config.toml
balance_loss = 0.0191
qk_norm = false
doc_mask = false
Below are experts of layer 7 (counted from 0) of a mixture-of-experts language model. Rows are named router (the router's row for the expert), down (a neuron's output weights, with its number) and show model dimensions 0-159. Each number is 200 + 30 x the weight over its row's rms, rounded and kept within 0 to 999.
After each expert's rows: a language model's description of what the expert responds to. This comes from a sample of Wikipedia text that the model never trained on.

# expert 62
router,212,172,197,232,146,206,204,209,202,228,195,187,263,168,249,231,189,187,153,230,196,161,202,152,186,173,190,205,214,174,235,204,224,216,197,173,190,177,217,270,286,158,170,184,188,264,190,200,182,183,197,188,197,221,253,173,238,217,220,204,177,189,228,247,258,202,180,200,202,224,183,197,261,214,232,175,213,214,182,198,188,243,148,173,248,159,230,240,173,138,172,195,228,183,188,206,184,215,240,151,212,219,221,202,191,228,187,259,153,170,192,149,148,166,167,180,165,161,230,204,158,181,201,181,220,231,248,221,174,246,177,214,208,215,176,211,167,230,195,154,187,173,225,175,203,188,211,170,165,192,245,197,158,200,129,232,230,203,166,222
down0,210,183,215,208,210,235,259,187,212,215,212,194,195,202,209,200,165,216,171,218,118,230,231,239,189,213,159,206,243,237,171,200,242,248,151,190,191,270,197,193,205,175,215,164,175,123,175,154,165,219,161,198,150,154,214,232,188,228,194,201,172,266,214,143,170,218,189,183,181,274,185,213,192,237,214,177,229,199,236,163,164,243,240,175,189,246,192,189,208,212,196,215,205,196,204,200,194,209,218,217,230,208,256,172,237,126,207,180,148,187,155,175,212,226,187,179,241,207,197,202,176,203,193,183,234,184,249,194,192,202,234,196,158,246,265,220,193,172,194,173,211,236,198,224,183,170,261,245,221,213,212,174,187,151,198,201,160,250,224,190
down1,184,203,221,136,212,204,238,221,145,199,209,254,131,240,168,221,214,215,181,222,189,194,216,211,186,165,173,150,226,141,188,213,163,208,231,191,177,233,232,169,185,146,217,253,246,179,242,241,242,214,241,209,167,165,197,259,180,152,198,179,250,208,196,182,186,193,165,206,197,198,195,201,199,210,170,156,244,181,209,196,166,175,229,235,184,226,215,203,189,148,198,167,215,208,251,144,180,211,195,188,154,219,221,225,228,181,264,196,230,164,187,207,184,212,262,177,219,216,222,178,215,219,199,214,198,203,203,172,186,157,201,257,163,195,153,232,248,200,233,235,188,186,232,261,188,187,161,187,208,170,177,147,196,160,151,236,160,223,227,251
It responds to: Hyphens, slashes, brackets. Hyphens, slashes, dashes and opening brackets joining words or phrases, as in pair-and-spare, and/or, flue-gas, opening parentheses.

# expert 46
router,165,203,224,244,202,205,154,185,211,218,195,177,177,218,210,214,174,235,172,193,194,161,183,168,180,188,224,241,262,151,254,208,207,226,227,155,181,202,195,208,232,166,136,205,186,222,212,190,149,182,210,234,195,240,234,161,229,225,202,166,183,182,208,161,267,205,228,222,228,167,190,241,238,235,241,170,198,176,160,179,199,152,174,169,253,132,240,255,188,186,165,225,214,111,192,223,220,208,138,230,237,239,220,187,188,187,199,180,203,185,227,174,137,151,209,200,166,235,201,173,202,173,182,211,202,156,205,245,185,248,164,242,236,182,184,192,161,226,179,241,223,188,207,176,205,213,217,153,210,210,221,235,240,237,174,209,202,187,173,238
down0,176,191,206,179,204,225,181,214,196,197,154,152,189,167,229,217,255,187,238,224,217,184,249,226,142,203,203,196,202,249,199,175,155,186,256,205,189,203,183,247,173,171,216,182,209,208,203,175,205,170,186,197,216,240,223,247,233,210,132,251,190,179,179,214,239,198,183,175,213,220,168,227,218,241,242,212,164,165,225,219,255,199,199,152,193,179,187,232,167,254,153,192,181,210,205,223,158,245,147,195,191,128,210,177,175,249,177,188,132,221,238,238,205,189,161,176,186,234,218,264,176,195,186,219,184,201,165,165,178,249,189,175,165,198,131,222,215,243,218,146,240,200,228,203,184,238,197,169,198,216,215,230,200,262,209,170,222,189,145,211
down1,221,231,218,163,225,236,216,178,179,257,201,201,113,273,175,154,211,216,257,229,274,173,225,243,229,187,187,194,133,263,186,196,202,182,204,230,218,194,256,175,189,248,204,228,210,186,192,194,130,202,252,197,234,190,202,219,232,208,193,176,214,188,170,189,187,189,178,226,221,185,200,181,189,152,225,145,232,246,154,188,144,202,216,178,191,223,199,196,174,194,210,225,234,163,172,173,205,212,187,202,193,209,222,162,241,252,131,215,218,219,210,210,144,186,170,220,176,169,181,194,192,209,161,182,172,200,201,192,194,267,228,257,126,199,226,161,182,175,189,224,167,191,212,230,183,186,184,226,220,171,243,194,215,184,201,175,198,242,230,215
It responds to: Narrative verbs after subjects. Verbs, modals and and/to right after a person or subject in biographical narrative, such as would, had, was, received, lived and worked.

# expert 51
router,173,156,206,219,186,248,160,177,251,220,197,197,279,199,190,216,201,225,189,193,179,182,234,205,172,166,242,168,220,172,210,224,208,202,176,163,154,186,239,223,209,185,157,154,200,261,217,165,223,171,246,202,209,244,235,140,212,191,170,200,194,231,154,196,237,189,248,213,197,141,194,199,222,231,235,149,155,187,159,209,267,195,162,166,232,122,214,216,220,168,184,214,216,184,228,251,215,160,174,229,163,220,265,206,204,205,233,201,178,204,187,213,138,229,217,142,180,202,194,205,199,229,231,202,183,234,199,240,157,181,160,187,222,214,212,210,205,188,195,218,184,214,143,172,198,226,192,190,216,269,206,139,223,201,164,236,210,231,173,211
down0,199,210,219,200,246,197,152,224,242,249,202,140,248,170,196,172,251,140,146,197,219,216,197,190,168,247,197,215,174,192,262,267,227,167,163,187,143,209,141,219,173,191,200,210,209,186,224,190,224,200,178,202,243,218,211,224,194,236,214,201,198,179,233,243,180,247,169,184,160,247,218,197,194,193,167,197,160,216,186,178,165,184,191,190,200,245,166,198,191,208,243,214,203,150,179,240,203,274,177,230,239,249,200,164,219,153,233,158,217,203,173,169,202,228,187,214,145,153,183,179,212,172,262,182,155,198,172,210,221,189,218,216,250,243,225,241,225,174,191,204,225,253,183,171,152,166,188,237,209,170,183,198,154,212,209,225,207,232,234,196
down1,214,157,150,216,223,238,190,181,177,201,247,205,194,251,209,191,231,130,182,160,203,202,176,214,243,191,198,256,194,210,148,230,209,241,173,206,238,184,224,186,206,170,194,235,204,171,217,196,189,207,186,180,177,189,188,212,168,189,214,207,211,167,223,232,205,171,191,165,158,131,191,183,246,266,222,148,221,176,267,151,183,181,179,201,243,226,176,194,197,256,185,211,222,235,203,220,213,175,184,189,176,234,251,244,183,228,232,166,196,171,189,207,211,177,198,186,173,131,187,170,178,182,233,151,218,227,150,216,219,207,263,183,226,213,246,223,158,222,201,253,188,231,232,188,204,156,138,163,215,200,222,165,202,207,218,216,157,267,226,138
It responds to: Modal verbs and to. Modals and infinitive to before a verb, e.g. may, would, could, can, to, and nouns like in-ju-ries, need.

# expert 17
router,165,218,223,241,155,204,131,189,195,234,208,161,289,215,256,218,200,242,199,249,186,200,160,169,198,140,250,188,218,159,223,207,190,175,223,161,178,204,189,202,241,177,151,188,217,237,191,204,197,202,227,168,204,225,215,178,222,241,243,212,203,213,187,221,241,189,221,214,230,161,224,218,207,236,245,176,185,170,153,239,197,231,186,197,204,105,197,224,167,167,158,161,204,138,179,180,166,216,192,229,194,160,220,231,233,236,207,223,191,154,219,158,133,195,198,211,207,205,185,203,177,146,151,220,211,197,224,235,151,210,192,250,198,193,174,196,224,200,205,167,193,144,212,169,242,195,252,198,223,224,240,175,211,238,182,223,171,191,196,231
down0,210,215,213,181,243,196,215,220,230,204,217,166,233,250,192,166,197,222,224,197,173,144,156,221,186,221,194,210,206,223,196,217,213,214,217,188,217,217,243,178,209,220,158,219,199,114,191,210,210,158,208,262,140,211,157,216,205,210,183,227,181,243,168,166,213,168,163,204,192,197,202,253,217,179,221,161,170,154,140,238,214,179,205,156,230,310,167,221,182,172,232,218,234,231,177,176,197,217,207,178,180,184,205,167,210,236,247,178,224,253,179,146,242,195,157,191,222,199,193,144,220,190,200,158,161,234,210,241,243,219,172,257,216,209,222,195,191,178,192,172,171,166,208,166,211,222,209,176,144,188,197,160,193,218,244,232,265,186,186,172
down1,201,218,250,162,209,212,227,220,185,213,172,160,214,123,195,202,196,231,227,195,187,210,239,160,176,201,198,212,189,130,165,204,161,234,184,186,239,245,149,181,194,216,227,244,215,219,200,229,184,171,166,203,244,211,207,181,218,244,186,179,265,224,161,244,231,210,243,215,151,233,206,195,204,262,200,262,182,235,182,175,243,186,174,173,183,167,203,222,195,245,187,160,180,204,213,155,201,182,181,173,223,231,158,242,217,215,141,210,170,181,217,143,227,155,209,237,202,191,205,214,235,224,162,154,177,175,174,230,240,213,191,180,225,229,169,230,203,225,205,168,239,160,209,192,237,216,202,151,247,186,189,146,230,194,208,184,163,183,196,288
It responds to: Line breaks, table starts. Line breaks, paragraph breaks, pipes and dashes that begin tables, lists or sections, and the first token after them, such as Binomial, Ex-amples.

# expert 6
router,188,122,280,202,159,213,204,193,223,197,178,158,201,230,204,196,199,224,161,197,216,197,212,165,198,162,248,217,210,196,244,254,185,197,190,115,199,212,175,245,239,184,193,169,175,196,225,197,205,172,235,197,185,212,202,179,252,231,204,169,234,176,199,201,200,207,237,223,201,138,152,260,251,235,175,206,184,213,161,231,233,191,152,187,218,162,236,238,182,158,163,153,206,184,193,220,231,209,127,239,196,197,242,206,199,210,252,184,170,213,195,188,100,207,163,167,144,228,201,180,202,197,192,226,230,197,186,246,144,219,215,228,206,198,196,161,194,176,177,207,199,211,168,172,195,182,243,169,188,233,230,196,223,212,157,243,238,206,180,202
down0,192,251,234,199,219,191,180,252,160,189,214,189,218,183,145,188,233,150,207,167,146,236,192,191,251,153,199,242,169,187,197,237,172,247,182,199,155,216,245,194,159,168,235,217,239,166,167,246,163,222,234,165,210,238,212,158,181,193,187,174,224,253,173,191,196,229,213,245,219,192,181,129,182,246,222,222,193,219,202,229,208,216,142,258,183,217,225,195,202,167,205,178,225,213,209,268,210,207,197,154,241,172,169,174,218,192,158,207,213,150,194,183,227,190,198,209,219,128,188,215,218,213,189,206,233,224,241,144,181,178,191,228,208,232,241,159,191,205,166,202,225,198,190,225,205,184,152,208,158,177,199,234,178,174,225,236,242,133,245,229
down1,138,148,203,204,202,181,253,201,176,222,205,181,202,222,230,232,224,235,188,212,132,217,196,217,141,250,237,236,201,216,217,200,190,215,192,158,207,208,216,244,239,131,239,203,205,146,196,192,160,191,197,160,208,146,175,188,214,162,185,236,229,207,168,280,220,158,195,250,211,201,167,172,189,177,214,203,117,186,214,193,198,197,221,173,179,174,179,195,225,203,158,159,191,150,187,233,244,239,243,237,202,143,260,206,160,205,192,149,187,234,219,207,215,229,181,148,189,246,187,218,174,167,154,165,189,209,216,237,207,196,160,207,205,278,182,201,203,234,184,150,230,203,243,182,189,200,216,221,209,178,196,168,182,162,192,207,206,165,194,218
It responds to: Prepositions and verb forms. Mid-sentence function words and verb endings in expository prose, such as of, with, to, -ing, increased, regarding, suggested.

# expert 53
router,217,181,188,259,196,208,195,173,164,183,219,185,234,214,225,233,170,236,175,224,193,226,228,126,170,218,186,197,197,143,217,197,218,216,210,211,194,249,197,216,272,178,176,204,185,239,215,176,203,188,194,182,207,249,214,179,226,236,168,186,223,118,202,209,253,227,212,189,188,161,192,240,215,242,181,176,177,198,191,218,226,225,195,199,261,148,245,250,165,215,175,139,222,162,212,167,217,164,179,174,234,222,194,236,219,204,206,179,180,218,211,183,129,124,196,193,228,227,181,190,193,160,224,174,211,224,190,203,194,223,168,252,183,162,191,197,208,232,214,159,235,175,212,145,206,177,234,167,174,181,231,128,228,253,192,198,232,274,181,230
down44,235,202,223,197,213,150,170,172,174,235,238,192,242,205,222,226,195,237,247,168,217,206,233,205,198,178,167,204,246,243,151,212,181,179,166,234,158,273,176,262,194,223,171,207,186,166,148,172,187,183,189,200,233,185,157,143,189,233,188,161,215,159,216,162,189,161,208,190,212,228,139,190,197,164,327,226,219,195,200,179,184,211,224,238,227,227,178,197,212,156,202,178,207,178,164,165,216,169,216,231,203,163,192,227,210,176,246,200,212,201,190,187,161,204,217,228,188,132,197,164,209,253,201,227,207,185,187,218,191,194,224,198,238,189,201,145,217,226,172,165,222,223,179,244,171,252,175,217,203,205,205,232,189,193,125,221,166,203,192,243
down45,179,238,205,193,191,164,194,180,158,227,198,241,211,159,185,234,210,223,125,183,223,208,219,199,191,174,168,235,206,105,201,230,195,189,163,183,153,170,210,207,212,210,197,240,202,238,195,241,201,192,214,192,187,224,158,216,209,178,201,215,250,176,245,218,176,169,262,187,244,219,156,219,202,150,204,247,183,199,176,150,206,199,170,198,192,255,202,243,114,219,216,210,161,255,194,179,200,186,199,194,210,224,172,214,212,186,270,260,192,116,245,213,163,163,249,187,184,198,233,160,245,195,162,173,195,202,217,234,177,226,207,181,193,215,166,185,228,215,200,205,147,248,256,196,170,183,202,224,171,260,192,196,220,211,198,191,167,235,200,213
It responds to: Copula and auxiliary verbs. Forms of be and auxiliaries (was, is, were, been, could), plus the word right after them, as in was too, is married.

# expert 52
router,208,183,205,223,165,257,161,185,192,237,179,183,263,243,173,216,219,212,146,198,156,173,154,168,176,198,223,187,246,192,226,263,209,212,195,173,221,223,237,213,271,176,161,207,172,255,234,214,184,173,187,191,186,252,241,175,212,256,220,187,205,162,237,231,220,143,218,179,189,197,250,211,195,242,211,186,210,200,172,217,206,190,178,173,200,231,264,202,164,144,188,221,217,149,187,228,166,184,217,160,224,220,151,162,194,182,212,256,188,162,207,187,146,184,191,134,201,167,218,222,247,159,186,205,176,182,223,235,184,203,151,219,218,204,235,206,181,193,193,153,222,189,219,185,227,164,230,225,171,241,281,211,178,209,206,247,195,197,175,206
down0,230,209,202,205,196,226,195,163,210,208,153,210,214,197,240,234,221,226,176,173,235,212,237,188,201,215,241,237,174,268,158,166,186,183,233,246,173,196,184,165,190,231,193,196,189,207,249,185,207,175,203,243,180,220,194,150,217,311,217,218,233,149,201,209,206,162,163,193,223,202,195,242,177,171,211,179,257,206,219,189,178,183,199,218,192,204,167,138,192,204,164,160,236,192,164,202,168,201,166,193,180,221,191,178,193,178,171,195,243,146,197,251,163,170,144,216,245,188,196,187,225,217,168,189,170,144,215,161,180,149,225,204,124,170,202,203,223,218,218,190,254,238,168,279,159,175,223,251,211,187,191,172,162,197,204,210,221,247,172,179
down1,201,183,184,222,169,242,178,138,255,219,192,170,225,219,195,168,243,186,225,185,175,243,188,220,154,206,145,221,240,168,212,200,213,209,243,196,210,185,235,198,173,233,253,202,240,199,219,214,96,196,217,177,204,229,243,194,197,216,173,255,221,183,183,201,205,200,212,173,202,176,219,216,231,259,213,178,219,218,177,163,225,242,217,254,204,231,201,215,159,189,210,163,182,148,203,179,277,210,204,191,144,178,259,141,210,239,193,216,137,201,147,172,221,203,207,174,173,203,159,182,150,185,211,208,203,176,242,200,246,184,150,172,215,220,228,175,218,258,183,244,192,145,191,194,173,228,190,227,208,201,196,124,178,178,204,209,196,201,186,218
It responds to: Military terms and parentheses. Open parentheses and word pieces in military, honours and foreign-name contexts, such as O in OBE, Ad in Admiral, Regiment, Brigade.

# expert 37
router,227,149,236,222,168,183,190,149,211,246,189,186,247,224,249,235,215,269,183,220,193,200,211,143,208,174,212,248,219,138,217,250,167,217,196,123,235,224,182,245,218,211,201,192,193,230,223,190,166,165,214,169,166,230,162,195,203,190,185,173,180,206,170,209,232,196,187,235,181,199,187,235,251,221,204,185,184,180,157,224,216,254,174,205,240,162,232,229,158,191,180,167,243,162,187,167,209,213,187,204,170,196,226,225,176,226,233,232,204,161,234,211,157,199,193,167,170,253,178,201,207,187,184,174,167,199,174,241,133,235,197,230,168,192,185,188,202,141,196,206,207,165,209,175,250,205,290,130,223,203,210,173,189,211,172,205,204,257,174,194
down0,225,168,176,186,226,196,268,219,217,176,196,208,215,182,191,203,184,222,220,218,180,212,178,187,158,244,233,215,237,200,246,193,216,221,175,184,194,210,263,187,177,223,214,197,195,227,185,209,225,231,236,232,144,182,179,190,211,133,187,167,204,215,178,123,217,253,207,219,247,207,169,193,234,205,173,226,220,176,209,180,171,147,205,161,243,197,207,179,198,211,259,202,156,237,274,225,200,204,247,171,193,204,137,173,243,153,165,212,155,173,171,238,189,189,151,199,211,230,269,196,179,263,223,215,170,203,175,193,188,226,200,158,206,212,197,204,157,137,235,249,183,214,235,170,243,238,255,173,189,215,171,260,218,233,198,196,183,201,188,166
down1,200,179,194,195,219,250,153,231,182,175,172,194,220,146,202,248,231,174,173,208,205,186,192,197,245,191,235,231,137,252,190,228,154,193,238,215,180,239,171,176,192,159,196,241,191,234,157,179,156,182,221,228,252,166,200,201,240,197,231,217,210,185,161,219,159,167,214,150,210,214,187,190,184,181,204,262,212,206,148,189,181,230,229,205,281,194,178,204,207,210,205,160,224,224,242,158,191,225,251,208,223,172,183,207,159,222,235,189,231,185,229,210,230,190,219,208,178,240,193,184,184,221,149,154,209,224,140,145,181,167,188,199,184,184,184,181,237,299,159,219,191,149,188,181,246,186,221,249,247,151,184,196,223,213,179,199,190,235,179,220
It responds to: Header pipes and prepositions. Pipes in table header rows (No. | Title, Place | Name), prepositions like of, in, as, and colons after infobox labels.

# expert 2
router,152,225,203,250,226,166,194,172,220,224,249,149,276,154,163,210,198,197,198,211,150,186,220,146,163,264,235,174,210,142,209,244,199,205,262,179,202,173,201,223,200,169,162,208,179,223,222,150,196,158,169,155,195,220,219,154,226,188,203,225,182,168,194,172,259,168,215,244,234,179,218,245,227,237,223,193,184,213,204,200,174,223,181,173,213,209,221,233,180,167,146,217,198,168,175,152,206,174,208,208,205,228,213,224,208,195,193,227,166,148,234,124,149,220,210,193,178,178,230,200,215,184,201,217,235,218,201,221,176,249,166,239,231,188,216,141,160,202,195,187,171,194,237,181,249,194,199,157,190,226,208,198,253,187,180,192,229,269,194,226
down2,220,206,203,243,173,194,194,157,188,156,211,196,213,210,234,160,213,189,253,156,203,236,215,240,192,170,206,202,189,177,229,237,149,241,197,214,171,163,205,187,223,195,197,216,131,176,166,167,222,172,222,237,257,174,179,242,175,201,177,221,216,182,201,231,213,198,243,198,227,157,227,241,177,148,219,236,184,209,224,180,195,169,180,153,237,193,201,162,192,227,182,158,175,205,190,226,180,183,203,222,189,224,264,160,219,138,195,202,191,203,212,210,188,158,211,243,200,159,175,189,205,152,202,204,178,257,196,186,239,213,109,232,153,194,157,163,211,148,215,141,237,238,231,229,214,133,183,208,185,218,120,208,203,244,222,204,223,224,174,238
down3,196,220,238,208,140,164,193,246,215,187,212,171,179,206,201,177,241,263,138,185,158,240,203,194,198,186,171,148,149,249,270,197,194,180,194,191,173,180,171,246,223,192,193,192,265,184,176,248,219,158,173,259,203,262,158,199,176,184,223,209,199,167,191,224,234,246,208,217,169,208,181,153,224,209,242,261,207,202,207,219,136,217,216,176,214,190,235,268,173,250,209,235,237,150,232,159,229,184,219,173,199,177,213,192,183,159,185,166,166,195,227,174,189,194,193,205,250,209,178,167,187,217,168,205,233,153,204,168,211,248,202,196,183,165,188,221,199,200,201,219,186,199,244,238,196,230,178,243,244,162,146,231,206,220,179,237,180,196,181,221
It responds to: Line breaks, diacritic letters. Line breaks and list dashes in tables and lists, plus accented or diacritic letters in foreign names such as Ż, š, ñ, and ′ in coordinates.

# expert 34
router,223,183,231,201,213,260,147,213,203,198,199,162,192,190,217,216,202,225,193,192,219,172,222,175,161,179,235,221,187,155,215,246,167,190,230,119,210,215,181,204,217,197,176,184,183,222,195,196,178,178,221,211,182,239,217,194,292,182,217,168,200,147,201,216,266,209,175,223,219,140,146,193,227,255,226,186,220,200,183,177,208,206,154,195,254,100,201,249,170,183,167,187,197,143,226,168,234,218,152,196,224,231,232,255,199,226,198,233,169,205,234,175,125,182,181,154,191,217,179,199,187,171,209,181,238,215,202,204,152,255,187,220,195,222,213,215,161,208,220,185,218,201,207,142,202,179,190,144,232,202,237,216,220,219,214,252,227,219,225,213
down0,196,193,219,222,207,189,191,196,170,232,231,207,212,235,162,202,186,197,245,232,261,184,182,205,146,189,213,195,165,193,235,154,187,230,195,169,199,217,171,198,232,192,223,234,215,232,190,233,182,220,185,228,181,192,206,239,131,245,214,214,216,187,216,213,233,183,184,243,207,165,220,207,200,181,179,197,194,230,236,200,200,187,152,228,217,226,180,186,177,137,231,173,194,161,162,168,251,168,182,185,195,240,170,212,225,160,170,230,153,180,119,204,222,180,212,203,235,232,272,192,171,124,198,201,197,189,206,240,202,205,252,191,256,198,220,195,238,193,203,192,220,124,135,220,156,205,206,187,153,200,249,189,152,237,277,189,148,182,248,225
down1,212,179,215,195,255,167,191,196,178,176,220,267,224,156,202,198,177,211,158,195,236,192,249,205,194,211,168,195,175,246,174,152,195,227,219,179,207,243,205,183,162,239,166,218,254,239,210,165,179,181,184,227,195,174,165,203,218,175,206,204,187,224,164,109,200,140,222,200,254,255,176,204,214,213,213,203,175,153,171,182,209,174,186,232,184,257,172,234,218,174,215,193,211,178,222,195,199,238,199,222,159,190,169,261,242,153,217,194,176,194,199,178,216,226,215,164,220,193,203,235,224,138,154,187,173,206,190,174,220,205,124,239,175,208,220,148,191,139,235,209,193,195,236,170,197,178,218,236,235,159,163,208,247,172,215,229,204,279,176,233
It responds to: Modals and function verbs. Modal and auxiliary verbs and function words in explanatory prose, such as may, could, should, is, to, with science pieces like be-haviours.

# expert 44
router,191,181,234,236,184,217,183,117,214,240,211,185,233,236,176,204,219,228,155,229,208,168,170,200,139,206,245,194,167,138,207,221,172,224,188,187,203,173,187,209,235,153,181,178,189,239,217,176,206,146,237,158,209,229,195,173,232,221,174,168,218,152,215,214,241,201,230,230,213,148,200,229,205,182,251,181,172,257,169,255,222,219,170,219,194,186,212,203,150,186,173,202,233,204,209,242,209,149,188,180,217,240,205,212,244,231,217,260,181,230,178,156,161,199,178,142,202,237,236,190,209,186,211,188,163,163,246,224,175,208,167,210,171,190,166,219,242,206,167,161,236,175,156,158,219,195,177,219,187,247,271,203,164,189,230,196,249,241,221,209
down0,207,175,222,174,197,177,200,199,214,197,230,216,187,208,204,205,218,143,189,180,180,240,213,144,191,159,176,212,214,213,145,188,211,167,172,236,193,199,196,198,241,198,233,161,159,203,218,223,178,160,219,193,213,254,184,217,223,205,230,160,122,156,231,267,115,172,209,182,175,200,233,205,242,216,197,192,159,140,256,242,133,174,209,172,221,194,185,219,229,200,270,192,198,198,211,183,170,197,188,147,223,206,181,223,169,228,195,199,246,239,200,236,200,214,162,247,225,141,166,207,235,245,205,215,203,156,178,194,217,225,284,235,192,201,205,161,158,192,178,255,201,209,190,163,209,263,219,184,204,207,253,189,182,214,170,192,171,219,228,186
down1,182,186,167,231,226,171,191,226,201,163,159,231,178,186,229,253,189,247,173,207,179,162,190,209,234,278,161,223,225,158,184,214,213,187,212,217,276,173,216,202,241,180,184,195,161,160,209,290,258,205,209,232,192,229,234,182,213,198,203,251,233,216,158,171,192,157,225,138,188,223,204,170,221,193,138,149,236,221,172,223,154,222,193,161,217,196,185,191,220,181,241,157,183,191,205,250,177,213,188,248,224,238,182,166,148,242,143,221,185,237,217,170,187,218,190,186,182,248,224,177,178,152,182,193,156,210,220,205,195,196,222,181,280,200,168,171,181,178,174,219,226,189,210,212,185,216,244,227,206,206,199,167,180,212,194,169,167,182,218,165
It responds to: Units and number endings. Unit words and final digits or closing marks after numbers, such as cm, metres, million, %, lires, closing parentheses after years.

# expert 61
router,204,164,202,203,150,171,165,202,210,250,214,169,272,175,221,235,202,271,144,190,191,156,214,148,174,143,202,249,202,186,206,231,225,166,204,173,224,224,170,252,206,216,194,196,183,235,205,183,156,183,187,182,189,243,141,177,220,219,242,185,190,180,193,184,230,172,202,213,198,221,217,207,263,269,187,196,193,187,155,247,211,194,200,184,238,174,252,225,156,191,188,176,174,176,175,195,181,177,163,203,165,207,201,199,193,203,242,249,181,202,212,201,163,178,189,181,180,245,225,170,176,175,210,214,164,133,174,239,155,205,166,259,210,182,222,207,174,150,191,260,220,176,195,142,244,189,235,156,191,223,242,201,215,239,211,228,219,244,150,192
down0,282,169,200,160,230,206,187,190,233,226,197,238,198,163,211,225,187,168,256,200,183,201,199,229,220,206,217,199,199,208,205,253,227,151,235,214,222,184,126,145,159,189,178,194,198,231,195,184,215,198,188,167,205,189,189,234,156,136,205,247,201,205,216,240,228,189,191,165,180,216,230,168,197,221,201,166,239,204,203,212,161,199,216,145,198,184,252,229,197,186,185,242,161,192,220,116,234,211,219,206,162,146,193,193,176,196,201,232,186,235,205,206,155,203,229,189,208,235,165,150,173,234,226,156,156,218,176,221,194,183,276,211,229,123,218,160,235,147,222,240,225,161,152,165,204,200,189,160,213,168,226,234,238,202,221,221,227,198,202,165
down1,229,226,241,211,191,216,227,204,181,207,199,166,201,205,254,201,236,258,179,155,216,208,221,175,174,135,197,242,261,166,198,171,157,175,243,274,202,200,220,182,181,193,205,199,186,251,152,179,229,183,211,222,178,192,174,162,162,229,223,199,226,174,198,199,222,159,163,178,179,226,242,218,170,207,219,222,166,248,234,214,194,238,208,252,189,155,182,175,190,222,212,182,134,207,227,209,250,178,143,204,219,201,205,166,226,146,174,235,257,215,251,215,208,226,213,208,181,209,181,174,198,176,163,211,254,236,207,212,226,194,223,180,157,232,146,219,247,154,129,224,232,161,183,174,168,210,203,179,207,200,195,169,158,261,193,195,142,196,180,187
It responds to: Infobox colons and bullets. Colons after infobox or list labels (Capacity:, Location:, Students:), list-opening hyphens and table pipes in structured data.

# expert 38
router,225,169,224,280,164,187,200,164,179,198,199,189,220,196,172,234,221,197,135,211,171,178,194,160,189,194,202,151,212,140,237,212,203,235,181,175,247,193,207,248,210,212,187,169,140,249,215,202,199,164,218,190,181,224,162,168,257,201,197,205,194,182,194,167,231,210,241,215,173,211,232,228,235,213,225,191,229,231,154,260,218,248,178,182,202,171,189,243,193,210,127,241,177,136,183,193,171,173,234,167,197,268,238,229,163,247,221,220,219,192,170,196,205,174,175,175,231,251,219,205,159,197,189,211,193,176,195,230,210,226,172,204,171,197,196,200,219,190,183,151,205,166,142,188,234,218,215,115,240,216,254,217,170,209,170,195,201,260,188,222
down2,186,217,174,215,189,206,242,245,221,232,204,230,183,206,209,164,159,168,179,192,233,208,232,204,214,194,193,177,231,195,225,160,171,233,214,216,179,218,202,162,241,183,185,244,240,200,168,132,193,212,215,196,219,233,181,222,221,223,227,246,201,185,161,202,239,269,180,246,213,212,220,192,179,136,218,250,221,146,193,195,114,174,227,187,225,160,186,184,188,120,210,135,179,185,228,190,197,192,193,191,195,194,190,182,238,275,253,237,174,188,214,203,163,207,182,214,146,151,260,200,230,206,251,201,181,217,264,222,175,237,207,146,253,151,214,163,227,193,183,236,211,232,202,182,196,161,211,190,189,177,197,233,180,179,166,243,200,199,189,167
down3,197,202,237,211,210,253,194,224,278,184,181,139,205,226,186,192,185,233,226,178,168,238,227,154,163,197,176,239,200,192,239,223,207,189,249,218,187,207,212,237,209,183,225,171,185,184,234,202,164,187,153,220,167,242,204,171,208,215,189,210,176,177,140,188,149,214,231,223,196,178,210,182,164,243,168,196,218,190,188,240,202,162,188,204,180,231,211,164,223,215,147,180,237,173,191,232,197,204,174,227,236,194,243,198,271,199,237,234,191,176,217,189,204,185,186,162,140,155,156,184,154,221,244,161,189,231,243,206,228,154,144,194,235,226,160,163,205,275,176,221,197,211,264,169,151,177,206,154,190,160,198,180,248,165,226,212,188,195,226,250
It responds to: Codes and formula digits. Digits and capital letters inside identifiers, chemical formulas, catalogue numbers and chess moves, as in C24H31N3O2, NP_0010, KH-8.

# expert 59
router,232,192,243,233,185,260,171,179,211,172,206,194,232,250,119,216,206,219,137,222,181,173,175,179,207,192,192,204,202,193,215,229,206,204,207,205,192,233,205,215,233,181,166,205,178,243,208,177,187,177,261,146,184,240,211,192,208,216,208,181,227,187,218,245,255,212,214,240,161,201,245,243,173,254,203,165,190,260,137,234,221,224,197,172,243,187,230,232,153,175,155,204,195,192,174,219,159,155,187,197,199,253,216,150,206,229,222,246,153,200,202,207,140,197,155,156,185,189,193,174,172,222,200,203,194,154,176,175,194,225,200,242,176,184,164,236,218,144,200,164,219,176,176,165,179,176,254,199,212,227,268,168,187,266,198,196,209,242,191,215
down2,172,181,234,187,230,189,183,147,224,196,207,235,184,214,222,198,196,214,187,209,237,160,209,221,215,128,238,255,219,184,190,161,149,162,185,200,158,165,191,130,246,169,209,188,210,225,171,187,213,195,186,216,187,230,210,188,174,199,224,211,204,210,181,191,210,214,201,188,156,198,126,205,190,216,199,228,164,195,224,195,184,196,242,221,157,200,202,232,185,215,228,214,210,251,253,199,202,246,193,170,294,225,162,239,202,223,229,221,236,203,159,211,221,193,202,184,222,173,228,194,189,184,271,226,212,223,242,190,135,280,256,224,245,183,189,160,221,225,182,164,131,195,208,226,219,208,123,184,157,193,195,215,186,202,167,175,185,198,174,135
down3,182,187,196,198,226,212,256,254,252,174,200,159,190,206,156,256,193,197,154,209,229,181,213,226,191,196,169,185,190,201,141,193,195,194,184,171,193,208,191,199,143,191,184,199,244,222,227,206,195,229,151,156,229,145,152,153,191,210,155,172,168,233,151,218,221,185,173,236,196,172,184,186,249,227,177,186,187,118,203,247,233,223,191,163,200,204,165,191,187,167,207,195,244,192,222,201,194,190,196,196,198,229,245,194,221,204,246,214,169,242,155,178,210,203,261,209,172,208,193,184,247,202,202,144,234,215,204,186,256,223,175,196,225,181,207,195,195,212,183,170,182,245,275,177,178,173,148,165,236,261,220,182,216,243,164,238,239,201,233,124
It responds to: Institution name endings. Final words of institution and place names and closing brackets: Union, Hospital, Festival, Theatre, University, Connecticut, and ) after abbreviations.